Weights of a small mixture-of-experts language model, trained from scratch on English Wikipedia.
Size: width 160, vocabulary 8192, 33M parameters.
Below are experts of layer 3 (counted from 0) of a mixture-of-experts language model. Rows are named router (the router's row for the expert), gate (a neuron's input weights, with its number), up (a neuron's input weights, with its number), down (a neuron's output weights, with its number) and show model dimensions 0-79. Each number is 128 + 32 x the weight over its row's rms, rounded and kept within 0 to 255. Numbers have three digits each.
After each expert's rows: "raises" lists some tokens whose logits its average output raises strongly, later layers aside; "comes after" lists some tokens at least twice as common just before its tokens as in all text. This comes from a sample of Wikipedia text that the model never trained on. Tokens count by the router's weight.

# expert 18
router:147085153067103140079127144075106149127092127131078100117148161116154082054086128161139097122106083152089091097149164082077113179120143104086127121169097087089110138070161148151098105128080159150079121084158094105062079069103136108162106098
gate5:181166148169100156105128126166107201089078123086111140123187140170103148134085106125131123103151095117119176121074121089073183132102109050128176109136148085108134099127139151059127128141103156162127134147131144093117085092143140166111078123
up5:105140151108144118096156132145162057189162151136120154106074102144104156136156074124143156119029134090132151142125151142116091114192137116161164194144118140138098128130168159191083159068167131126124133178111075114146114125101137189130081144
down5:125120144143169146114120134154112135143115117104153137065120167085098087094098108129126128122121109159108169136161108093097154125139088152184151124157111158107196138053117111060025131163117160121047121102139094115076126122158097109139070126
gate6:153051184120114133125139139066169124121117246145101108115105123097117130111142132130152152119086151129159117101174093153095136148100123092172139117174128147135119119038092126123118081125126170061120132103157073104096107098112117144191109129
up6:156065184105161133076193120066185139129120143149087112110142138127141033124133127152152132114140110162139101128137127109102116176119127168110119140098134121151152105097150121043053103164145156174132122083159071119141091122117089186174137114
down6:096134180097169125110114189092137152072160193106141153143205096120120196096143170127108113201156149076138139131066154146175158115152233143132156143149138097125114171125155182117186101098110108131092089142044161104125162127144130147081150133
raises: " |", "-", " ", ")", " (", ","
comes after: " in", ".", " of", " to", "\"", ")"

# expert 21
router:144085136079118133082128150088087156124103123118072116128170144091152092074093113152157081105116088129096077088147155102076091188128175100095126124191076070091116129064170141144113090137082179133068111101180108089088081084130139097163110113
gate10:173129165098163117162168130121107171153143101147167119080145127107126158127068089112124124117086120067055097101106175007171109145088082115140132146116114164114182118120097153180133137171174152078150142082196139106128091122133061107113121104
up10:129110083137076143072180142140136072085177126176085124171130125222132084055176169138156086105124193142177098205121117187147172122115135112155080142153122139162120137099153140136142177128144093120113150167097131160106135077126160150129108183
down10:109110113101111170145149085104108098109149068075127142139152108088081138086102091096115098154131164078180107185132166119092101086076174150124103144089128164101167109098170090092092169100171094098081120101140104175125108135148128064101122130
gate11:101145073140149064157142182123114114102107140157133130156123128140086115114192118186104155130195092143183094120149114153157083156151170158084076071126110095088078110134138088149125110078114146104148134124182169111115116136141152078123105124
up11:130111072112076177136126107089108092208144153171144212115139162124096181073105113104100103104094115178108141164106127155112146127104071112120184113127147098159121125100124105140188188116130103128116167076109134173169191104139121054067172128
down11:142161127117099088155154167151136126202119131148147195099143109109101115121167145092074141088152149167181090118153132169150139171106103088067124124065114184170105084125109193124085075139101146121171204098151119101101129098135108203129130054
raises: "\n", ",", " |", ".", " and", " "
comes after: " ", " |", ")", "°", " January", " December"

# expert 1
router:157096140083127129079113155088088161128116135131074111129168171094154103086095124152144081110117091109083089099155173097070101192123164100105123116186084071083105144050169130145133087126080173133060106102171112093082090076136140099153102118
gate13:116119183162137127112167132147096124115128162093095109096076110081150093127185145144179127180134172141092146093099151090089122136095095134140168172136145170111111109173147186091136097132138132150153110148111140060118133117114153129205119094
up13:117100088130140138083097122077121092098154138127083126080120152128143096115143154100190152111136139120123127144147160126117087144186132202145136129105155130106114141163091202130175099079153135106129128111149169125132155109126122123128130089
down13:125139129098156131140123082133134044132173087131152161190076091150096128134098120102158168109085140121111198117149112140118138115111106125184188110156120120160163091083145175105149049106193160188110174110113068160131154043138071118133133155
gate14:115136145088087066109132152185138164124137136178097093188105151187121128139179165175125120184103152085087115131164127158145143143091151135131155089104086120109150160146124135102162192171160111109122100105140062125150108097061086135123168124
up14:119133117130138143160071083087121076141109134053160141119171117134174132111088090125116140093111137135149106136095143098134099136192095108108109174161138073146129123104169163164122097102087111107120118180095143152107118129157147123123100143
down14:137089143113128122138055152173156103139124147169123141109080151095126082080128134107133145134114124100158069108135157113113143153104149073174111073182120146121135131026138146109084131116113100090066084111087082195123162144078127033085118117
raises: " ", "\n", " and", "-", " |", ","
comes after: "\n", ".", "9", "8", "7", "6"

# expert 20
router:144088146074117139082122157095086148129096127124075103128182143090146102078085112159158076099119101136103085091155149100068100179126179104104122107183079073096109122057165136152116080137083172132067109094169121101077078084127148101170100125
gate2:130067125084125115090112109107110168120099157157074151117168140111145091096099103098145094116122132139128066096188149113026113149144156090081109138197085069112109130094165122124114089132061156156054134092154085120095074105110127119173103097
up2:145134119076107144126061097140089091145164136126063155134123177072148066083136125131148084135142137096083132097106096157152113100072111180091094145134100123120094162092121133158145125131072159142111127156191116088099124121185208144040132135
down2:149116126143127148136140106124103087079170135127175125161143161157069146175153144092113105148098172065142086136123153132158095149128140131184121132074084149153150165205118087109118143157177168090200208180111185091108127174145161145115147131
gate3:135061092113150141085144119074158215150087161138127102082134135103091194142129137122108135150100143198095123172137183095132135143158172123067084147126129117130149090099115065166163155098112166154117151171094131162000175114112139128129152113
up3:142178053173164133135048151099108150124172123132158127157193193124133143183135172043118145115165110119106051150149125099097084132161070126070145099139193104157153113116105151156088136077089192160114097182097124107074152142128146103149106111
down3:161135135092136149138109138110118145171082174109193105179170049131128159077120157127107214114150114163176152123094102110195107137111076127097122119166133175119141129162155142107105130146133093145133119144144120115074157141184159096160111199
raises: ".", "\n", " in", ",", "-", " ("
comes after: ",", " and", " (", "ed", " due", " /"

# expert 10
router:134095139074122150092101151084078154112104143130065112127170156082150084081090112162155079114114104124107100094151143098074102193135183102097127117179086070087099124061163142159126099125082178121066098098178109096082075080122135106164112131
gate9:147128175112118127109132107111092136106110085139076100154153161097136142098096085171108071102069106132119087081115162096098103180106154094077103143185089109093148090109117140152132096130106149159087105091143095093095080068134144078138099077
up9:104132151169142066097128144128129092152136086085132116109147126078122075092094114105103154150165160197104084158152132108097117131183149165146119175148071141143115215125125151113062096127063125084108103125134123060114105199114121128170133150
down9:116121123053105075105188108151136095109177129155162131140112117123076139147162119127075202124108167159175107142077125147183115167148134192161134155061117125148149191179126118111118112129151092135180191129134159084163117205216147104142181140
gate10:092056072174179125140126168074093120154133125175096134133183107099147143130146175101141143103127113121155123156094150180123161139123098159080114071163151091090134139100167138154158138127130104160105091156084117141147143126033108127109124111
up10:162072184140107141158106120164179113119192117061151039130132140104117236074138130127062145153142161107078125139121146088116123139085130088156149144122175116103088104092143175129172129097138158131141150137132167099154106159101128083155116083
down10:085137084110137087108127156117073137165064114118105099165101067114158197119144122113213157130126151125129101088125131144138178149167117161158112154137122152129166130093136120187149066146158095164066110121188091127068116115143166116145097121
raises: "\n", " C", " M", " R", " D", "g"
comes after: ",", ".", " and", " (", " New", ":"

# expert 5
router:150074138089088133112136138062085159154085116092081101110192146079123094099078121160168095101130088124098074087150144124102101171143166094075107102177059085093118115076160130131097076132070186144073115092179121108105080090141162115177098115
gate5:116132166079121137143128107143129102143150191122130075088124124083104066116131090142088122123138134142105192078121177147147101164133139171110167161133125154134122144170122162087133111146111108154135112112090162081147096120108117034144106077
up5:083156117146112161086213156066102135096103126061170147153159171118106124128105100112129122105116114114092131124097121147106111116152137067137148118109113102117139198176119133105062125125117106162083185134110138078138138141136142107139122122
down5:116104157148054090110162124129104071100141126138145134112120145133167131161110114121112140163111234143072170123117121099130135158130157128114162074170130097100111165130152152116136120120124156141161164119082158130169126160166096088104192086
gate6:152246166135128097100134172130125179115140123122129156162152143190217121059207061168099124161125095167148151147066084198116099161160117087105117082126088104149122189095111081160160140150094098159121104153178093084128131177155128154094118133
up6:149176121105135087077134148172152134149127091125135154163157147181112123081155098132110132154062130086205177167106111167066158165086163116047114128135159131125134147111092121118112152179104105097107138105138098154164163132175136176090179128
down6:087140141149127149134178183125114111143175149171123139184054126219153124154103111080114124122076161189133097183155061171161115103136094157096141147070135136170081119136188150130143133120145160125146118142127183106114104104122176127146132170
raises: ".", ",", "\n", " (", " and", " |"
comes after: " the", " of", " a", " on", " his", " an"

# expert 4
router:139082145055076137126135139073085141168081137092097086115186112072118098109082123179168096118130093129106078093148119134111099170133178081057121120193074083084132118097163155137110079144078182125085114096176095113102057092137150087158123100
gate15:090151133010108155149107094136146106083171113158146157132128120124129121071100117076138063124193115185070152135127149127123102106083106164134070097136124097119117159134107138128137160148064137201121068140165071109137129124113124133093157133
up15:086192162064105154133073105130088122108166157144131172138066086058162128108147136086119159106188133175091164148153099145171116112073121143115092123132113104118195167126136173091101189146144045071123080132145069127161156132137118184100105164
down15:066077119124127194164083097103169086158124129118114086151061145118132096103148113167111130144142116142140149146113027141154091139114104110075150163058139150169158089113090121105116160161146129118154115089131148149175115138123143152152142197
gate16:141108031105089143148164088141064090135128106127118139101140188154150139104170111134214106100109092127134157091132188151138157117093115063077139158125124152139170120113158140115137188106136140116138056059138069116118121162099113120159099094
up16:136087107134110111138147125122141084051058080136118106056147170105176134093173126127170105134152140118112158136140166092139126103102129122075112156118130148146167137085124144130149190121155129141118135035070060083166140166139093150169110142
down16:120110112141153148145136139125130128116136156170159123085125104127101073141108087108131170149157172173128113183154072127118141169083139132131116118000143115166108153136067119146126092108164134126226127171063098129138117149171139103094165117
raises: ".", " and", ",", "\n", " |", "-"
comes after: " the", " The", "The", " a", " his", " an"

# expert 7
router:155072132084128127083132139081081151142110124111074108116160155097147107077086125145151088090125099130111083086164156105069102180126171097089131103192078079093118126064162133126122085148081177145081110089178095106074075081113158107177114100
gate14:141050143147130159093119187101127135098131088084094167138175184091131144112111129107219119179142136153127150126134178166082163097147141100114158106155074165137095191095177105122118098115127113107122168125177051095122114151088118175076162123
up14:163020133135092112093114202106143137141080131087144147127105150143151100120126133092160143150160103207117142140152093118074212120112100101105175128120129174159066101121161142137093104175097062139103120108161111092101117142089154154059170089
down14:171158151139177150199071116134153120178120106079130068192202078129116166145112132135166164208096143072107149122129127199118109143165112101089093215181103126110150100187134100151114102087086087076139118099184113181148130129133128155075116154
gate15:116181131085146124131220173134106074162081079158151061133121107104155167160107160131157133124160121125107124134110128089160115187138109111085148094110125106169097143140108148112148117090101150142119129138214158181080137130187093166077157115
up15:138182095061126129128119077097108150093145138127125063207137130131087139145150148142134124132154052106145100099061135177102106152078147112077133119114127119165099110101094170104142086125147154162116180138153115159146123099120164080112131171
down15:165114147077105122168120129142104168166150119143147102184118166149165168158080130144161162114167170169123116155122103154118112104100131159141135160106159163095123131095144182057129166191123128191153123155127118187183113103140104151100181151
raises: ",", " ", " and", ".", "-", " in"
comes after: "0", "9", "1", "2", "8", "–"

# expert 2
router:134115152073126130104113146102063139121089117146056120148191134100146065088089113162153086100123114131094094079143155081073104193134195117107135138184083070095091124052174145149096103121077159118061111100165114083091076113133153109155105147
gate28:093175151110135126127119112124122069146070143144046147070145076087122108129138128096100118147161166140127150141129171158115113206190164081095107137132092101159142115114094158130163106140119126114098094096106141082122126166147126137135145123
up28:114107167125198115168128169155096170104126172116127158148148071070201138147111106105108104143136110110138104110099114166083192163100159133092130059112089092108137138106101136118131093217131156147111072122146133141126115169132156170155095141
down28:160188092096093113157124114181114168147183146150170176135132139180168124162133121143128109163104125116121165081136125093131140092151151160127128121177142115138191153200139136090103131152155113071157118156131096122148126121100117174139168123
gate29:154126151107090179134110154157140116126095109149066114147118096137151030129097109155161115147115126115181103134156153152142094201072124120147113102164113113134188095154091089122164132109120179128149043107094089088098127116178129146120112136
up29:179154106152172175105115096143138127120073079153095149106069139103119202105099074138111084080159176128111154116132184119087113136124129173143146096158105087105153130130124099083150120083130128099130115157141152123161091135171146136061141119
down29:147182136091148145136186111175139131146136116108170092119091152117132140142121112068116064136154152100110146059159196154161138139155104170089096138106127160142204140165169044176127181111153144114150163101106164141082081075173110102167225113
raises: ".", " and", "\n", "s", " in", "-"
comes after: " |", ",", ";", "),", " is", " that"

# expert 16
router:135114108098132122064137135112092135146114082132062110151171148108181093092119101139148076100115069144089082094159182105063094185152158098099094163179067068110105121094173130135145107138083172142087112094167091102115117084127138095154120131
gate1:157194119116159102100093120105070082106174152122154119101165135180062170110120136083179147072106106105128145126186158114151127150054131135097055118136124143164152137173129135151106123127109174160160128068119083164147115096070105129099068092
up1:099107159127096121166117123143146132148105127118105147172115152075160124140169128147132127163172166112129122104075118104126166122187156157183168118124130093122110090105143156131108118159122147076094111191112191090075147113140130127121140149
down1:134081133092115115145166161217132145132106051141105097097106123086192154113138074108125082100124080165137150131088131091096170132139157116150162141092126065117142139084158102114135103138117090124177166164184105128067152118133112139137165098
gate2:133177145166120186117086129108098157120119149137081105150105195141132137122128057100126200163103144138106115114189125084159129140206151174111117128127145146097119128085170112134111133136159178150102098174148151129075104086182100157121143088
up2:099169111165139180095114095121117153150105127106046063145092161129126122142153141163108142153099110107086052169124148108171146102157135135112106209113110122144115116140162148112138143120179087125138162132124101178164129152149108141140126180
down2:114164162131205146123161129155112147084140153150183179171135094126122126130135170139135150185103118168129076113128109104119190078105130124149158145059119145139136120178138132185077136151109171102168178163079169115094168079173134138065175102
raises: "\n", " (", ",", " and", " |", "."
comes after: "0", "2", "'", "C", "T", "″"

# expert 11
router:182101166083128152069123140088102153122111146139092093085167156110124106062096113171125088120106121135090083080154158080101125172128148139111149115186070106101095148045151119148123072140095170143049126093146134102053091092112139113155113104
gate4:176155170153098092122115115113122105082098127116135137164089171135138064129130112109113165095139120189142160081084094120124130169100107107142151112143157093144155116062104233100115087120122097158136118134107104083126122123175094139148123067
up4:196112130134167081191155110116129081191136139099127073148124123151202134185172145155121155132184179071152127120114108097081116157123158185115148121138192097147129164120096104138066133142098129111080093136163200107154130157095092100081136158
down4:154114088081136134132133089117117120057147100125116103137146154199169145129115148171044100142115165054145141112150168196094137080121064115135158167162105165152150167124117082170108108106108119102087104176137129195146170095127152156102134119
gate5:108083141120110111207162119090117146101129047169105101110084127134177153114193126145223119155128126116157126156122175165096162160145116122116094134121139098131147148111164197117128124114147118136133126104080100135112103136109074113095156184
up5:188140158143132179167108130219089099130119135155105189126171142061123160102121126110063137116150075115099125088114147156132077121193095080127119152108151154143150094120115122170113131103109137091112168130140144102143142114169197101106068093
down5:071111142181130126144128080103136182134168147152168155131162122071140127098180093090133137136085167133164116092115151198187115075106128107141103132216142142143081118130123124088137125111069161131085155118093144126135153171107162119178099123
raises: " |", " ", ",", ".", "\n", " M"
comes after: " ", " to", " \"", " un", " c", " w"

# expert 17
router:131121147094138126064110147095077156135106144150081100150185158119147098045092104155145083107102120146112106077151150111087130175125182105119118129208116062087090149048140141154120123126048161139030093111152124112079072078108140094157116128
gate4:066187128089138145118103107119070103113109111121089132151143142160155143232156133171137093097163135079021172097169147134130109114184162188118104116171171150071132116140127113119144140185120143144146110131157141157078106120150126132126125115
up4:072153109132105062107144150131139081136119128150081107152113120176198135172091114125149119096129131135091116067165137100168108091125145163108082150189137137127153146139099091174118150155144176176149135160200116151095141121136143117141097148
down4:137104087120154150085194119130164118124159182150122133106127164126119194135142109089087140138151128067121094151139121069136130097138153103094153136084118174183209105134153068191095186179125231128155179105127115155078161103120102115118152135
gate5:167131121100144115176117115183082158113135138151088179151110149080171075088108097115126153126094102114108094089121097116132106134065134111145154160155123034142100106090080106126082130089092124112093111150158160102163132178131158158136102079
up5:113134186090166143128141129053112162152134117071163145120131114120156158112056110147222113147137188110112134100135149122171155105097109140154135139135141118121098109140129133159084131138118165073127093150130083156127107137104082145217052116
down5:158102157077066105096150091151105114165137129100072134083124061073097104113135120116112141113109119152135100157144214095115102065118058175147129108086080109119155089104149135166182154140134100133182139105153067130062145100085160140154122119
raises: " ", "-", "\n", " |", " (", " M"
comes after: ",", " to", " and", " (", " was", " in"

# expert 3
router:186099159112105145086117128111096137129094130114101133132194119087142108107103090159151067106131129127104084092191131098089111158138168105098134115189065095098111131073143137190125091121072182122074137096167112083083098097138166087162105103
gate0:168123153106129165174048092062106099135144159100107175127199121101125137135086138182110078156173147141140090121177112111125138125127124134109138086126089133145120072071150151062127145155183116093122099112133122159166151097070184079117103134
up0:141083084173120150173122113088128129128157110101132167182135103087122114109152089084212091119119123096169139136133129126096083156164118059122115092138071074157126112184086178071188113133146141143099152140111074147141210090103117190144114136
down0:094129175164086094100173144126076141113096131035154098135113084132085124102099146127142100117101122107161114166142171091151135142146156101135122120138166073142039093210105134132144096081108092135165099093167138082079093119161128133143139113
gate1:161135101102174181122099144094145182181184100157129135129147146145101128138093120127104087160130141095150133125119122138060175152110188102106131141132060160121198150114139099134090206148144145113066103134136172116140079133110153120127129158
up1:159140085073135156143122122136103112094151095146144089164121087174120116141179102099138086131158115135170218137128152132070127122144139142153146153132081118167128123124110187120120158052140154169095133155125136121149087119108125142098121127
down1:117085125114150161083218184143138138079116117067093130132168125077153126162189080149120056100096137129138176122148110101143116150106130136095156127133107151127179140144144140139088165165219112144136124096168127150083168154131157106174135134
raises: ",", ".", " (", "\"", "\n", "-"
comes after: "1", "-", "2", "3", "'", "4"

# expert 12
router:152086131111121131106098142079066148125134103126084103147183143078150094102100114130155088106104077125087087088152128106073117194146186080092095136175080072082126130073176144139131105122089171130057111092178101083102098108125132105155121122
gate14:164081145164079152087097114049147140172123169164108079171121064089142117124146120106137153132129107125156071158136137102087116127108115098108203149147120093163141102083107125117089095079094160173156160100122142098103114136113173071115091069
up14:120193130076137083067057173224067055127184079060121161135110080179120140110133184138108160121146132142107111134119124156166124106153177135143184106131123119105155133126111167115130204143091096070173122137134137159166123136156077182141148108
down14:134127114169116113108189141116126099123137128130119099131142186102086098095119092165126131126054048139121181121113112099131144091159132147105065153079116097097062103149111098078111125152123144115158116142140114089105097159156158141050156178
gate15:188182102095092083140136108102144185125084109106119160057179201137134117125148146128182109127115106187117141116123134163090166131196071184125098093129177061101123158108167157118121121096140110088052110161114145123137111112146120127107164121
up15:116027176163113215134130123054106114113121165138132121149127134082057169098137058095144082184147094154102142139140145142110127138087094122120116126125123172148148134133136133104158147192105155144141144097126115159103130127116163152069107043
down15:102138057064106137171135109109149124160146165157153107114089137111173157151155088125102127089092155125079149102111130091116129157090159078118197150124039024130171170117088094162118133095133124102175146135122116129091144110103151108131141181
raises: "\n", ".", " |", ",", " in", " and"
comes after: ".", "0", "5", "7", "6", "8"

# expert 19
router:157103136073115130089130150100089139135103137131069110137167137088157108084081122146150083107112107133105104095141162105079092165136170103096113110184084063088097126075151140162126106108056181128052102099184121084083098090105139097160099131
gate15:135172202120145131108145171149180102089103139105140112117173094078099130135119161124129128131170138104168148084141114167122052098134116136178143118133086170133136107119092121177080042127151120134111091148095142144115120130111131194126088060
up15:170109204167035105068166128143170089124109149113138155148143135072167113128123155132140135151138079151120139123179142144155099115122116149203162145127115130159143080056118128146138083140105119133084149134094143161119124104134108150151054084
down15:127167114087144158148104119146143157125139103105116156109155115161142147152151095161109115084171168122133164161074080123122105128165149204133171086073125150110147106125069143115085109092154115124158083142048149150158142115156134169083172125
gate16:118110189142064150137191130130184163106132151111176119080127073178137122055132146128167115170124115169080068133166104118111146133074093106207121112132150138101079111109100133169134144124100155129097157156145161009107156125121088131130146146
up16:141099171126068179130169137101123107104069105190105132110107108147102147154116187189121154197110118131094141149110144116149154085103119111146126185112166185150122110143137171105142196132152110136123140170127115098140155193171082070114125151
down16:111132105145146073113182111094117154116106133133152093083131120174107148106094105117174109151082152141118056130125059154140110094144093095164161158122160128143111096164149130153078160074140101114048096139128163138052176100149085122157131196
raises: ",", ".", " and", "\n", "-", " ("
comes after: " ", "–", " to", "==", " ==", " ==="

# expert 0
router:156082141073109131085117150085081148134098133125077103125176146100143101080087116157157075099116100143101085081164159100071096179123179105092120110186073074086099132071160145148117092137080174137069116096174107096076082087123155089159102114
gate1:089136113148188158119157093102101135172096129049115146148148060160100078136110163127160115093085162113145155160108071151147138141125177104153136143146160109156128080111176148073120115117111102113090142112184149113084046161132066131151072106
up1:180032129113112166166194069159095156139158147150159123126101116111115109127116082100130159139066126112090162106124108139108114086082054129122152106148103140060192173150149115194111148109096114121099118122086135110126110138047154094136120094
down1:175149143135128148194123113125103164133173131090122148094112102115099084156129131131148089145214120134124114163139082173163186130032106108134124129129144104125099060099193131111107059090090101082125144117148117091107092163118105151150100105
gate2:188097094077193246127176110106110169115077174172093145138098136158127132131150062121149070171073158105087119140104104101146157118121126087145160152110128151083139173121149120139143161151141178140126176143053131065119116124142107140085115181
up2:122107145115115125116150112083107202122128119129082149129142124103114168129151148172156062141146078155137147155152062160152124156179131142077095097111117122124168126114234102110130135118145135116140088151116022138134105146152163107151172105
down2:064096082135169127155139124158172151100159140135150141064091162119160114161114093098107126152051112119185126140188134119116150136129132114109167116087112132113151104124150107095087154142145146095110164174109137165157119161088139168119169130
raises: ",", "\n", "-", ".", " and", " "
comes after: "|", " of", " in", ":", " a", " by"